Below are experts of layer 2 (counted from 0) of a mixture-of-experts language model. Rows are named router (the router's row for the expert), gate (a neuron's input weights, with its number), up (a neuron's input weights, with its number), down (a neuron's output weights, with its number) and show model dimensions 0-223. Each number is 128 + 32 x the weight over its row's rms, rounded and kept within 0 to 255. Numbers have three digits each.
After each expert's rows: "mostly gets" lists some tokens that are sent to it at least half of the time; "comes before" lists some tokens at least twice as common just after its tokens as in all text. This comes from a sample of Wikipedia text that the model never trained on. Tokens count by the router's weight.

# expert 18
router:154155100112114123109088076143116156123172117126113141153155140130105163149134085159153090116159167121147099151155129148195156128138105071119129145114154119105188120074098149126165114110137091116103139054097140132146125128164155058079147148173140115097129124140157148179182150112215160091164150103130121148102099139142142141127170122108132092148122146108127158133097175125171084105151158133129136186174137106102188149112152139093127114136066146147140119135156127095118113161153186122098110065174077097217107123113155156175162135104163156085155096158123125107162153159100078131143148082125072062136138166109149087076173137158165174142116137138120173155139137139123101160117
gate2:152139173087059163104134137099161116092181121144140121086185129071118148134129169141116166151132134133189106156162145124129136109163154197139091038078129151114115121067103115207062170133101104149083133102138049133159140164133090098130097156121163163106154166083124105195169103185121104129099124111151097169155126108161115125128094097062124170133138154127164108143162146120109068166121149139128077143135109102143169105150127130147141082156066135096077167122124072102099143151137145117099120107102140124125168186145131126135142124191146045159095111066118105044091076129182159133129122077101123132116098128141159062084096186125079145147121156145164117142122119087091138131108
up2:124129111158187101154103118105106127178065138111098126195084140181138110150116064133134121139086127089041156104076127169132152145096095074091100193168114092127140127184099145074153092093122138137136152083108202137144092078133144132105162127099077108157117087138112109095064133096109165121089149116126161157084133176112161108142164087166144087099138112156117125103109088133122168112139120120095189124127102163116136137084109157127073185151162104149149107157098142142104078080084119169170114174150083173158063119157118150142138174109102242113110119161080124225147146099083099093115114155144137130080165126128134204129118076114152117108100097097133153120127087133159101145123
down2:089113112133135131143108084087185092128157153153171142118124111092111166132150128162134119126148130121146148128113176120118125130072152128166126084118090109128096167142176164087126160096113052158146089146073078161145124119127170089155143097146103181111143073106117136154075166106116144069133129154094129152108047129147103140155229107154130107145098115124136102130128142114157178185107141132172140144136140139189066183138187103137130129126149120087124086203173074139116092123145105144140110092143150153130175165069079055141110155123151125093140150122098105094166133104108126051122130092113166136147124218155131126120140129109156095139093106141100197095102105126149197116085
gate3:131077102157132121129094097077182137162123132113102144054090122156128142089123166147082133116137114112120134146195136100171129141119183111122156107126169098130141152127150120118146137109112187093085115126133193118082130170144163132064098126099145143100176137118108093131157127148104095094141146203111132135130112119080105125148121119124098091173122088121163103099121140095120174092055163165131163141135131112126147130122083085137105157165115074117164174116130139082105131081115083125144131155124128114156152141125134105128117134122090147179123136134180056111152150090086149120079151125171111161171140127128067104153112085110165143126143096115147137085189163152183106112105
up3:144153154109094107104164118177092154132092134125142128198124081087094130184154041116170148138103143068174131103060146188083103135193117135106080126137068164100045125147147145134083121201164103127165170132161075107150129109128151116147141106159115120135068164137115168095104136108159186122106095096129111119130123155211137081117132117151186188101122140134088145125140135180108129127140114084107114129089139107110085105130180160097098140103118179120059092153109162167131076131136125148129137111141086140085093137149134151139137114121196139096165074087116130149099136126134143128148092089119166145116095174104203145086183144111076142105077176129118138152110104121129158135145
down3:112129130065102125111154115123154137149107118107103141146184148088114152146132164190103137109108176117100178134105121134124115149155173093205161130127139105097109133075109177123103138166103078155123108149114095164123154117182123156148102102171162172172114127111132169135181141057156186146131141140155156131125112112077167131144178088144171134200119132131134130169111093138122137179203113092145122153095151120150158076154132142119156204128128120139090109157133083114190126141161124185094121143091142083070117172144108139159142141183088178138124104159084146113130095083143091141132080150131097092137168095131133166132110131143139151125139078119113112081181175166169134078152
mostly gets: "-", "\n", ")\n", ".\n", "==\n", " ==\n"
comes before: "-", "|", "The", " Born", " •", " Country"

# expert 1
router:150112137080104104151151163065088117136137166134157116102121111120123144130133080119063103122160073125100072133170133174135132124147120113126098165123080126144101106119081135144084143141149102072121152145110099170138075097162113087083158110114101116104081121094135104151143133151180156105097124094129091148071156156165129103194122127085141140095157153152099125095126099127123115081137141059175202083116108104134175167088145110148178176171088125147127162120173163138160143104120126057083143112137112070161109100121145177102091114069127153081122124143151084063223104151067107079099201146128098061105119145163086075129131071161102196151125110168123116157140106135115099185169
gate0:126164151132150135155121150113134092124115177135116150103091077070127120100123142125134143162135051136122142116076104131093116138216090127142112128137123131193149129135080112066126154155146142157099088133086094174083129118140116129102084152137131187152118121138129098100174145139138166104106105132159141144040240141140156152108109158118117125110126243107112184058128103094147166156078160128125115096131112083111144171113065149204130113141091064124122136100063073156165165089050151109165121104111061129150138172114144110141125109069092130120116154136121169078113111142125101140147207099102116114119137085127126125117132179094126141165098176198140122153172134103187096123197
up0:146077101142126170113126083089170128095111079139115090141106121163141119196127144151171155072148195160185210153121148158137143074125135161143134160189185137129136161165089161090084095090090137153110183166132109123179137116136116167154126071130137106113143125146163101136142144131134075118105094089113114178207090135099114100106147168136163153147145176119175130099154184119134116127188167108119112110113134038143093111113154108116160119098114118137148111162192205113130175174155119146160122166100157137112138110175174101118113111140160171153186135157155098183134141112156142175169075151182075129126062133115150143102196122100113144112137079116043162085097133142124133160123
down0:135157107044138139123132121164135152120102130138094151079106132150118118101094105109117157112087066160092136095109185096178110087185102132193103135166152183092141137067120139164141131126094163157120142154102099104145139070206142150166091162120079168177146130105105140127146104099166107129084091048101117129127131150142085161138191139174170076122166078133121128160116147126102210150106083165144074103160128168095154158186132176054123159068171123103153084182148132136126088079079168179139060170124139180085163116115135147124203085119112102147133122122076138185223094159159102170161146106112138148124135136142168118088103126135111126144172101140113102117155098091107153142122
gate1:161114112100152171140093121112082109100134136138128153129158078174108083129097207120100163117123185113093134149165150145162090096089116147133130136140117117153173080093097108119129191139125136117162163114051118082170059131130112117126104143109116168114179152096107103109138184141139135108154148096141151153121124153111055160106126126157164105079139122079090069128105113133154115078123102182069161076126151115116122166100165151094143233089141171142066204115146161140108126108096164150089167106116121143093098101202137163112053162198144118150126107185105154061107167115136132162158112102111100133109186067165141163164170151118144191191173127160066115111117130135117104152160
up1:055132145190060079094146148117121110150197168144135073150118138100159145084165096111188139111171134127186083117108142146099111181143124129124172143136130148113119162155122192131100082113122099125070084145114190105154155089190107173143116134182160134118163101148140184113142104113140139113124135147145129162168109091134152122154155086092071130116080116162136119175190100127077175134136188103156120154128170092169146103104095062148051113070126071078166126133141126144190158130133144122216090098176133129142152140089083115077148120108144117114135159112177089177103090121138137191094113152188155120131121095115099139116124147089110094095111122114142126128149174121120141105114
down1:125183164124132092131122109170079095104160121176103109155099164138122126129149133103116102140136116170156122144165133138157134125190177117123174078117157142100129117102072120097108097210154097105092185107124190140104160079211100141134158112137114137135150167134154113175132135180146137105134168109140128170065109081093107123110146121136093131134176140156111155135173172143110141092101123120166162167089088126105126073093116150150070104144109131070124133142125129095102150102105181117126104137138204132146165170071054070196130240148157141195145153135182087127151093100186124125144144151158095145102186158073191117069164113137111162131131070149094189138106126088128178064088
mostly gets: " USA", " Park", "ley", " career", " School", " Stadium"
comes before: ",", " |", "\n", " (", "==\n", "'s"

# expert 4
router:142171155082144126144138133160117107162102116121105131091151089131236176103091172095130167060110088105091111068175153159132113145126092133163162127091119077124117098147108129150130117177154090115146117086207049174141125140150115051047106066106127130128129198150124147158114134141165084067170161116186128164093096185162181135179122158135135137121168124103123169074173141137157124127144163070099155113176153095176140129127134152062161106119092098112167092106156153134124121060096159083119084107160116098176102130168102133172132145099129122093112139111102069111146115124098111152080180107107133110144143160111188146133158118118155137152089109176104168157096130166158111157119
gate2:157107196126111104124108126138122143126150177134111122110120090111128158132124150127176119115161064141142164134148141117175101100107054147088162140123123128069163129145104146173113106112161136087139111150169090177113143066159172150103137108135119065099171074141115117159129127121102153114140119127108176115145127121132149157124183064161115163082080126120123116126155120101114111077135080111168134114076141109146126098085092184187070089110087098184137066112179127151164116089156112090159113109163152129138132123113153122082113148135105163184121114062146132057049134154159135178073088119141162102163143133128111128100164162127150151157156075119132143139079051123189162126125
up2:115134182143092117084105111102098164183201078133140153134077174076136150132070114173139057097112091110138129139114132090165108199077088152113123126158139152118145054112100151178116119131122123111152181124135147152158140090111166136132091161063121125110160087138053131161092159116122145087107068128091204132146071109152088160163121147116115111127133139110110152117109098102191102156098090152107095073069155107070144170122091161171103150139116124114165121129156120097121139088114101092151164102145129175187160160157187097155169110161143094197118103129170094140130087112185168169084128141156121163143102087142124163194104146130141146123095086106077096146164130078114126155145
down2:157167132135129128127144101111150104182166094136138202156131136111121140148134144179126114084126209106075136163172124107190088095139148085123165122124080091102116110035069138161092142187067120147099133141191146151128148060142107119112115081132097195123152117159115146150129126150106153141049098143136062148163077099122113127189155124103111146163129108126110151180163095139071125136126082144139145091147092113147116121084107095127130076065177186153127161070112089102111109122109122049131153158110094174131159107093122141099124100156146154076118135110120167060123103105044106112060175155198110129082114053121156161184206136103145121103115140131155130143125143091118113116120
gate3:099145130139161048143164112202122166134149118137168120147135152146106199162056129101144072135139134102120188093097105117155123126136176146138119145130133083111110150181150059093121091095140133164096123166131152120133129137147047121131161127115109122150102144159179111147122156121113162158073124137129140183089067105146098151165093106093182104135082096077068137192140081096133126127195136152137114169098097134079119170125121138118131091103085158197124155089120108131152098082135136134121160076087086142152144159080114099144097155102112131111080102102166133159059122133112112052148084042130068171150147120103149184102149128153159133059132189161062152088148119120113156154160
up3:144145141139125071103211090147167082131090069141150137113099140161187183151145137129079097180152129129125154100127102139164129115146155098107144166144222114132106163188172120137149052117175131089134113127166103118099128158140050121148143146089132147145104163133146117085106167125124203133072064154095162138143083115124094120156148087092144101076103073127073149096119117105152101173142100178077102124136136136075119131051129143148144193144103156158122114106052122107126107116153191167141122096118122142118213105095081099125156137110138162111102076077169107146039159154133096121186113086094137138106106101140138168115077125124138128043133204167120134095151127126111145177118
down3:164065117145159090169085142148124174109169114120170106168082133171146151167112089166076124130125174167108088120152109139152122105151138120078145106106184147058104152109172143092136151097099066096068108142153114106117117165106145156098073107132124162102105108164181112137184124153135126098131143127128127055116117086185089150116166143135128084085106151149138142067098144123145132121116163104111184140068144106134136119153136108188086180109130126122104151104086102116128129154152126113138057158171139140136098153159147176192157130144196147109076085152128138070135163148132138148154103140124102142136214114189058091107004121087150121138233132173096106162145127140103135098196
mostly gets: " ", " |\n", " up", " English", "ak", " support"
comes before: "|", "20", "19", "1", "2", "3"

# expert 2
router:126089084071103160110093139092133114136139133124101085088164069152145143081165118103125105109139140153171116176146142124215112071081155141119094105132201169083128098121097121132127164155194057105136104101107163098181134129135089101141159150132075144037075116105153126123109110131146089067138158067117149229084115165068148158148123135135156111094148160092106175112085093159102152099204155136092093096127106061124145153124124101113171105175132105115143098129182149098159074042129189094135140118152138097142129139142158156108116132136090096129117116128144061118060124118164129066105176098176095134127159131106101116110138121145120174152153175099163077150134208144160081178086
gate0:114153074121154122126140106066112178124151105124147101155167077070123083109142099190157250095164163091142090153160171145167109050177197110094142120114069129116165087128126121108177086180100156134114119134140164135126096110101121140109114156215144128117141108140113100076201124113143106075100173064076125137121118159114098180152045077135075139165137112153148114094122088116123131176101104115179092081052116110202166166125145142100142141163141128106111180168120126101128176095110107142123128104117103123089109125177119126109118107177126080169099103148116122116078129108160094130164108126120191147111154101103110097099166069171213127159140132160164145112069105102143136141065
up0:179120078088181142135104123086176178090164145129123081114120070136105128181156122147096105124149075104099152130140122168092143127125149120105096162080118105081107103118122108161088114094104127138054085139086115128108119102166111134068120147143200197045172102153137164069179185147082176115138150091126136189159114164091071152108152136142147122143085130164134129105149121138141108097157117124152140104134126140096139162143095192152129086139075120138122125142162112044089063119138133144140122096102101088060093139131120118109131144159137112131135092186120095073112151101147110091102154112064106115124155098117168161106135171120202095129131114128210074161096149157062064123130
down0:126132139154117154110109127108127083130077181084091105082161087149156080076085200137135130171108098118097165134128146137110102126080067099176134128188105128148134113143191120138162120142183138153092177135098113168133120155113133111099173127133150112155066134150069129151086178101142148078111059166137134124090104133157177123080123125130080095165129118065160157089090125156129102111116108113144165173090096124196048127087170103067142124134143073171151178128097141093083193079195153072141141162130112087131114134132087100129127077131160126145126165140157147190094169126092139202132095111115141063131099125088124108084128166194126144118145128135048076120207068089142106134159
gate1:100124136147095191035146105105118113166120153089116092165164138095165084169136154117152096183075143110112144091124128124130116136196163148088121172128083137108130143115170125174082069134166126098119118121142119074155148135103090106125107078138090106077173166109134129092109100092156080111151107118118184194131114111112144142108103113144156152151105133121108176140118205094118144110144089063141127147060141064210135073141105092140137169095078082145121100129133176107048163127094189175158190119080135166133158115145186178142119179124160150128107083164134143074115132102154192201187136108131095159115128147068108153161161111122115172147125097137172172101182157113102144138122
up1:098155128158104145075134115174121163127115135130112122096123109101128039112188109124168081137139143079136117115125154110157173105158152140150136170143088140084134116133119138086100141124106130059153149107115181108167122143081129159133129065099067125110179191106108184134123144154139116192102119132143152114174128161116155126125139108142158080045106180110146137118130131105118167145149092074085074100107176098064098096180121079141183210134167055107103119083109143112106167100141187134145174122092134152128150108178124182134162168074163114152105115162137118113176102154084112203139095134108053118167094148134149157130172053124098169126118158110088153120140089143154083085143
down1:166168142136074098130139117187087114166150136169180150110194147146172154125149070167140148110120059126143128088073203129121140117120065098096153126128172108111172134082154138099031103141138156149070141145110154088149130144124145119096139101070108104148149140136120104111084137121138097101095138110163117164142142181085095189114120113112090152124154089156170131137111092127202202168193108137148199150138151128134120105144125078111137197154079177120080118145056135161068155128119133157107145110087119199167097097182153125115113171174137125100118132117081135143139089150136190096115190129057079119136161100124172104111151177140160123088151147164113143154142106149152131131159
mostly gets: " was", " is", " had", " were", " be", " are"
comes before: " a", " the", " to", " not", " been", " in"

# expert 14
router:121144091113165098137125116074118137130087141148158116142170162129142130115130098147146157044145130089110116125207138141215110049074097132138072165130157075178118121117080144168140122140163129077103167122120125119122133107180145123101195113125113107120098188198072105141160126137148129127111165056177128096120084122155116102111180127143130097143134123114164164123104159151093146119146144112147137141157141082144114108058165079071135102143096136143133148095162041136162061110140141114108147079136119133169093094137183156084134113063128094138054066121140090117101104122074097118088100111139104112113163131110172106094120165102140126195140143141167087154161086134118117187137
gate2:105124116124122171139143071094160183122155096113189117104166098118146142133106079079163182146126122112091129124115166101079147111165181174114093123093110088113190125173118163100154130129163105082105163165129094119074205113117173125089189093129168113136107104151189105090132129111147173084104133126145094169106183136108143124130090196131112149117122113128118091141084091142097135157137141134077156088142094108093148135086073097105148106116157104141106095141148093146119162080150140084141041181151074165118166134089116127082058163166146212189061104124153106130091176123090132179110114148105150177096109171103120162185087128079099136130141118130147154080150140149156186145130
up2:066149144155141163140116029077143171108173129131175134118152092130148123133110076111148163118122137102120141168114138122091132092169203128109121136121109130148174141160106157112148126146164126126147124186134132092086207121130165108115125119092172097122130105128215098102137113076117176084080146098127125202120140145118136122137123159154108086143106081187149113143112094102114152177145109161072166103145095103100140160104085120128179099092136090166125104154140089162088123124113134084173060144127086158092146083119138143065075138161160160184060105167161132157095170100098103175144128154103117169101133152118103158185097141087104097113123080156125135102180125138135176133128
down2:138102157168163100098126120153121117178164178163139181091185059081159120145155139174081169217119156122114096170102152120136153108190162106155139172120108150127095160165125165100122111086061066157153058149145099168090134145094048152108131206108138168174100135070151131106081136133090126177160185151127142146109114157153142150137078137125152159152169219114132103158144122139194099160143098136095092141060178126166050167107061161139084140109149113178134120172119074173104156161116097110095140129096116076124128132079126153127172140077158124154076139144105061149107076201156096182096105148125167125109129117164090153120116125142130105114152118076153118137132135099103108134105
gate3:085118157134119116072112075080113106143037093095178125063186104088149172114131187131133071123082062184076181083137138132193150163138151167138114119141163110096108169140119156095138110108117207131121156136119162129123157174102188100171134144125157101130114170174135066145178090118117124116124094087151073113114067134133134146167094098204130067120120161146138128164117120131145135125119121153137142124107130130223162125145143152120150139124079116134061160129098123098143141117115128143141153092187117089160125095141177106122132180157133088105069124112101094134116136110163168124141085150127151156097145132115142091113075068090148138119117157079147140141152135148130157079159
up3:154146097117173135138171200143159135126172156121118147123111147157110086124119053121095213116148202028192082183178150125126111148167061125143126127159090158134174083114125080122158142113143094139131112146111075101139114107143096185118088105101133158146070085110137165122029108163156114114100133137105197123139181106145090130152159150079112200164136134114134165130129107148123130127092154119121146157128140161060114161047132154127082109136177102149186098115141140121161172121125120096113061145097107128113178088139128101089128076089136113170208075132146124102148146103099144151109166117107124133151095101118063147138183136142138084162156151150097089121117121106117109208134
down3:078125074153167082104050082159147113166103125082142115074128142144162100128164088150165100108140160172145146132143137164146182147144116162046171141143172112141084154095082170067119142122115167059180116123143153153148115098088167104168057095126134103059121180128112168134106120126106138075102109178139078122091107120125121183091186197182125112161077139109131173119117124155188147023121168128157131090145113153126116140161097112122176129089114098088124125144136110139128102092164100148107048125131124158100109194157118171171109130149150121163155112127090093122063172059144117112112178109154116133138162115150140116147095124127131142075052157104102148118054113184144130168226
mostly gets: "18", "20", "19", "17", "24", "16"
comes before: " |", ".", "–", ",", "0", "%"

# expert 9
router:125141121101123094149090161027145126132091131119094099063199111154127096168120126120113107082091131122101122150146105152216194111107130124131127162133136177106124125148116137106088118098136144093132177116171104163162152108154144073146190146122159088089117146132107106126139092113188117094143113081151118127115068176131120105146114111127167088124136119159101107180138094160071108127168146124149126125173040137177138197128158133086151118184062068172130110112168154142153146101129156036121141167124148151137143087134163169142126167105092072078141105115136139081125162167133116119131152064110158103147133078152161122135145107100193165166092119159107122160147117123067115155182
gate2:140133189225112129104107107053188108164098127139164098138159066069140081099142124126081110118067138148076124068130101108131169143121136139137080114132126104114132181070112177157151132061133162104144124151090134142192112114131070113102095166186138144124113197127175115119091151151178117145117138121088154115149132163203120162144100122111134096088090203106118174113103125128127095120154141116137132113166132091127171144106096133141134137121130149139195131186064177115148168118118140140110133118111136118132168165105120113132166139094095146084174089144074151106077074216137099096126160083134118148145153158093122189147146106080151123123079086050148156089168076089131146108165
up2:121132109094111136139153158184079178055128121092108173177104144166151161098149161107083154109187125101153121158136099036092071123135165115158191115116122115203135107113126109148124159136133064151082123084202104118107098179142143230110122126108081149098152103133133126191170132119087146162136100196123102133075126125075141041140113098174118150120200113140147101158140125108124116109109184159138063129113104187150077115079112125078112086107111085125131123139166059107122155089148192108153122185118195143124129111099147107116103088158173095116134146138165125179167138079105132141139147161097126153087123117136128112141125146146144149157122228162107068119145132163109119147093
down2:133151103174086158156078123126048111114127161125106185163105145120114108095089156184133166116148121103183140149100102087139097090148173096123083129144115103097057102130132170151132175156138163119033146122118152136149158073187123139127157155086120143143096121140145159103144062132145161161104139153080098125145105204178088136085117092148105137144128155072069118110105086165094162174168047120094126140138158082095100124151150081126114129078098121115184133095167187067120138178112136125062116117084105126179086126087081158121150178099159121067091173123069170083129132123126161092122121186136119119177150124111134118215193133118150102184099133127152115118086131151106118155133
gate3:088107162138139105134128114142073178119157099163093108133070146138114123107146166119172118142173059142147175104120163118087169177098170157035148137152168072127142129139139122122154162162150101080129175128126116097124098157111127163099119145141155145083148170080141118110141076136121113159101162108124158181163095119106128167123098128115129156149068121165149141184164128118087092157130113145120137097206171096157110118086111131123130105121065127097142173090142073108110094128122160155162142109036172179167142177188178085150145119155153150094110132164100101152138141101142134112106138123160055143172073101117119142127135154052085125111160103108174136115114138179148128147129
up3:165087148156114100168155117135142143173139108128152113124102122083075151088193091099171096121171126095134168151123075095136097137173189127144137114143129062123122121114116056147138169122122174083138150124126152176135179133151057108101116120116166136092120111103170174146141030127137127105094141155122096136171184091167144145070127104148129096126062129136154124124111139127150108141185150123150135210103133138146082132117131162097135105112136255145125149126146094090101096084152142130100134146070117147143122180161122143133185170112137136082166150195098139092130139125096103157104158189086152125094177159098122155154090143091076142151112119132148093113116152099132121076113
down3:147117145132173100126094136157094119130104115079166113127154109110097102158086085119131157166064155129137140163116158147162107097082174043135124148085118180157126065146116139091113161114149109106103126120137149130083144143088157150163173066132101146089169139112111130090172170123150126140094064172160142150111079208097104129176146136162184141145156111118146102159121101118137092107147036127118100109108145060083111114095117107165121154116101154136092135140115184112115169130138045095163108107122119095190104123100168156099100166101112133155113147061119168124115141124143160135109133078136087098176200105148130096145155126128185107103119133118095054088092158111150146127140
mostly gets: " |", ";", " —;", ");", " /", " Australia"
comes before: " ", " —", " +", " \"", " −", " ."

# expert 13
router:140190139124120137089045125137128165133105100138149099133183155161115110094152124125147141148115188100113135150122192113182118116113126133113132123060098057126147134155115138127135190112137129167133087133176120186091107078150084117120199116121134054117060153100114065165131113181196111113150140134148134080139095110129075137113149145084098087139189142066107138144098005165096140135182095114157166172074103127111117148111147083099126165144164118174107079141133090107094043130149156159168128096160132108116086180113117125135143051035109150046188113125088083094140142156119146129114144091105195094114143152072145129151139107116135138152067124198123175210132121147122109164107
gate2:062157133148144101087072073109136102139085145095106150121166140217111113127201113162094092094096102110101130111134089172134109164143154164151155138113186090159167151165077138058116126174098141134069132122130186170150132213165132175092039182113161123168115125109091097104123133119169093165097154119122071134109130105127053115109141131111184129155128113084100126154132112147150118150146184135104109140135110148149131137144072137100144176120148116089134166149120156106103120133159144115162089138135164096127140135143141172139143127163104157079147105110140123125173131193147153139115126194187138128136138122151130170081110123158136162025131137219113129105130152134119185105143
up2:072145145148155088077092081115164127141097139082101121122211137158126094145185140112164081141127114125096084123129070143149159151176197098131118111113204146113138176102081100092138096107140106146093181128120154125165124147122111126142094186074137088152117136111108100115106170109169113131102129085048095136143115108114101097124165180127151146199125084102087135131138133102074160131125144145129129153144178173147187130211131151099093145124158139097083120152125125093124098116193160122133121114093154145180175110144139232157136147143069127114119150152176111083154142166132124098122152209159129109151148096124138146089100133160096099077144120153109128088132119118182090130112
down2:072094079109131126154129138184101086097098056033092080117118145119135076189158144097143138158161148120127136173181111121141110120143089162162160100123132099163157109176122102131163171091125131089102125106103158171074097087131160143120137118103186162128134098121126169151131123086057103130075102161053097106160121142093115125125175093190142131153083148174119106147161179039134145144140132107097137139066104093104173130101156185095171154086083139119145155167130185116158123103045084126189151135112135145130147106166098153144131120117121181118152107113096178054164085063045124162123088099079142098152106138165093159136139124129134092080102126185129057110087109168089111131091
gate3:115124080146068101164136098107093134129124077074159186075075139143135115162106078103121156171122179138141125134133106135099101113082130114184140198191141132089078106088125126099165162116070070116152100195107065112124097134085083123120166124075101132205154153133098051123091187110132132095140084105162133085174117172115097078122131186118107123101142069143146181146089103153126107133124134082096088171107071142154122116088096161133159196162115203152113079122142148123148151057115133117163134123176092143167081150117150130150154113101119093172136170144119159116184143145130152054115180142151104158133122146129123183111112071133139099126057167142136158156113146124110122140106
up3:116106135129123115076101176129118141114114189172141101211192135160157102129156158087135146146084123136125149157145181112151158148120122164114108095064131139176200149149154124148108095132187200126123143071170190152108146081117172103128109155162124117069078100150151201111191074095121163181100160108050137153119128128130174142140149095170148100151109193105119090101172147100152139127129114192141174098113163109116118160145160086132112143103123046156180156127164100135116140186135146148092108120126144158119120097155105121080096122144155170064084115132179103113085152100133129140205110109121133089114164112155176089089131195112077132178212124127149111121143099092150103103120
down3:112121133084122181141033179124128146092118141083177143170132170158171168130115173096120095099117127132176117116093139167125170079143129115176088119082116200150122134147123137141125139157122145167164114145149135113116143165162116112189149135128155080112137153093138109071164112137138136123096093099135092158096136085106099080112140166088128140031197147080153129057148116130192122126165114151177136120136168077092147123168168058108106104125178103152132113137153125094155132132143112053179106080077181127131106145119057154145182144157107091155223168113164111179095111113186137111130085116105112120112207130165094121130134124118099161089086114163128143148149125120127100119054
mostly gets: "|", ".\n\n", "\n\n", "==", " by", "==="
comes before: "-", "==", "===", "The", "=", "In"

# expert 5
router:091157142068109088170099114104071091134160107076156105133140129226135161131157092114162099113151124122055143128174166126194146123147137095167140071130135096111167123161151144069126121105162158107117098147162088209136172130215153107116141131138135102106178115125115129100162121192155161115130130081124152188070107121157065126127163134115124116145151150079077135105177139115145169179181112067159108146126132115118206117132151093091117088155112074200130101106098175098163078122101163104127141135137123125164089180152145123116120132078113162081195125161214107099118158157156104139164150059121121113173163116133144094132086095143200096160139165212078126136121165111085083101096
gate2:126096129131185131144111157114144147154061100177166141060139176150162141129087124123103184173167155120150118088049092149114124163097105113153058174132139122158159094146104057151179136156139136100115146138163100090118064107058099081128128116143134114093158141129094089064117165110125100125117163158119175159113206138172113123098146051117063156139119110155107104110082119169144139158103166135106127189106136116109070103192158144149114123117134088098161097132106133095061135175134109156074123131202144163081139139144135194065078122073108161185098098130101092116157106156175131131201169082088149117186108112127167125134064152112121074142146138140200117113105160152087136193139
up2:117081135107087167143159078135081124157176143104121091143098157159141144148138145146101115160120084145134122165147180154165124096123135113140146096202117134074152170109160161105119157114162126131121099161113140255156165160125149098197082149101124156148153126130136147199117106122113119073124151065136045149097092077103050053114117191140154095148131119109092114163096128145136097045112120163117160134108118142131152119039127144127151179098139157148084086109119111131170115118156168081145138071037138143148105146128106117108123093147157051112063141146099091149126136128083119152066067170155094160146142162130098168160191071059109125073104118112104145084190110129116159114161
down2:089136090117153140133144130169134134133177105128127083172083126186097129151110104182107142091072141121139117125124187182100118137135150121151192110133148138120151164093072068132129174141135137111109121124118111131134136086090194178078083083132185117152099120142161100096106170125146112143108163137098126142119123112169127134176189171144126107163113082130153140144149123114124170054153183088108131120105122141176151125035150126104065113133191158086127163105136129144126107144175115123153157190168134137137151154105167047090150132228215118107185120146177084104096093102125167115099132140131123081089147125127089175171114151103140078130084123147163085138098056099110090155154
gate3:103125177107106099120112092151094145126134143129133100207129157060122080110122052115088130103110081091163119190073128141198117036166218090125067116104134126142150133092111136105172120133184126125122157146071122088176071072118138130073153160136156130123038181154144131145142139165147107095093119123131182163123129128138134147082167165136105133109140145125144156151119136142172111145105198143102093155161131186140064133116138160067131153146166142095150151163132075117190142143098102138121091105102091149090118084125159136134156122116088104189106058119134163114108167101138182161150179156146157143143128174100135085135135148064133118111141147169131149192092105175219154083103
up3:129179122156115180167124147112145138149188176056132115107059136135154110129113081132096080078094148090079176113103145125150152225089168159140165152136143092073158113157103092064186205109155154158149141108180102120173168149156135080153138160149124160126113109136191151150144155148101094111081121133147105092169081116107161119125142143114045090094085147192137060137174092143139123142140122097112173103104157089082126142139124178138147182146075122127126152143123141133161097106116152133159206101158108170142186134100077153131100146123109120127141134142167123099159118099154065107144147142102082104146138139171114162116131117129159106084097191119156103088132121181114120138124
down3:112116083113107197102152091146158137127147086122145111110149132180120125085088162116105121131121125117117114118083149197142142162125120111062130142148142081118177201093077114122087095091142141131194124152151119127117186092073155153112167124129151148134131145147049123155145112125137107155101185092109102125149102112097128140075165145136173110107114101125129096097170143134091096138188215155178132138165233093112115117149141152154137107121123139092118110168093170125212133175109164175131123152164094189156122136098080171145091166132175133089114132130085059142115092111103101123142168079189104136161082145129116119090184156099155124167121155098114110109127117198124103124096
mostly gets: " years", " century", " Championship", " season", " event", " year"
comes before: " of", ",", ".", " in", ".\n\n", " was"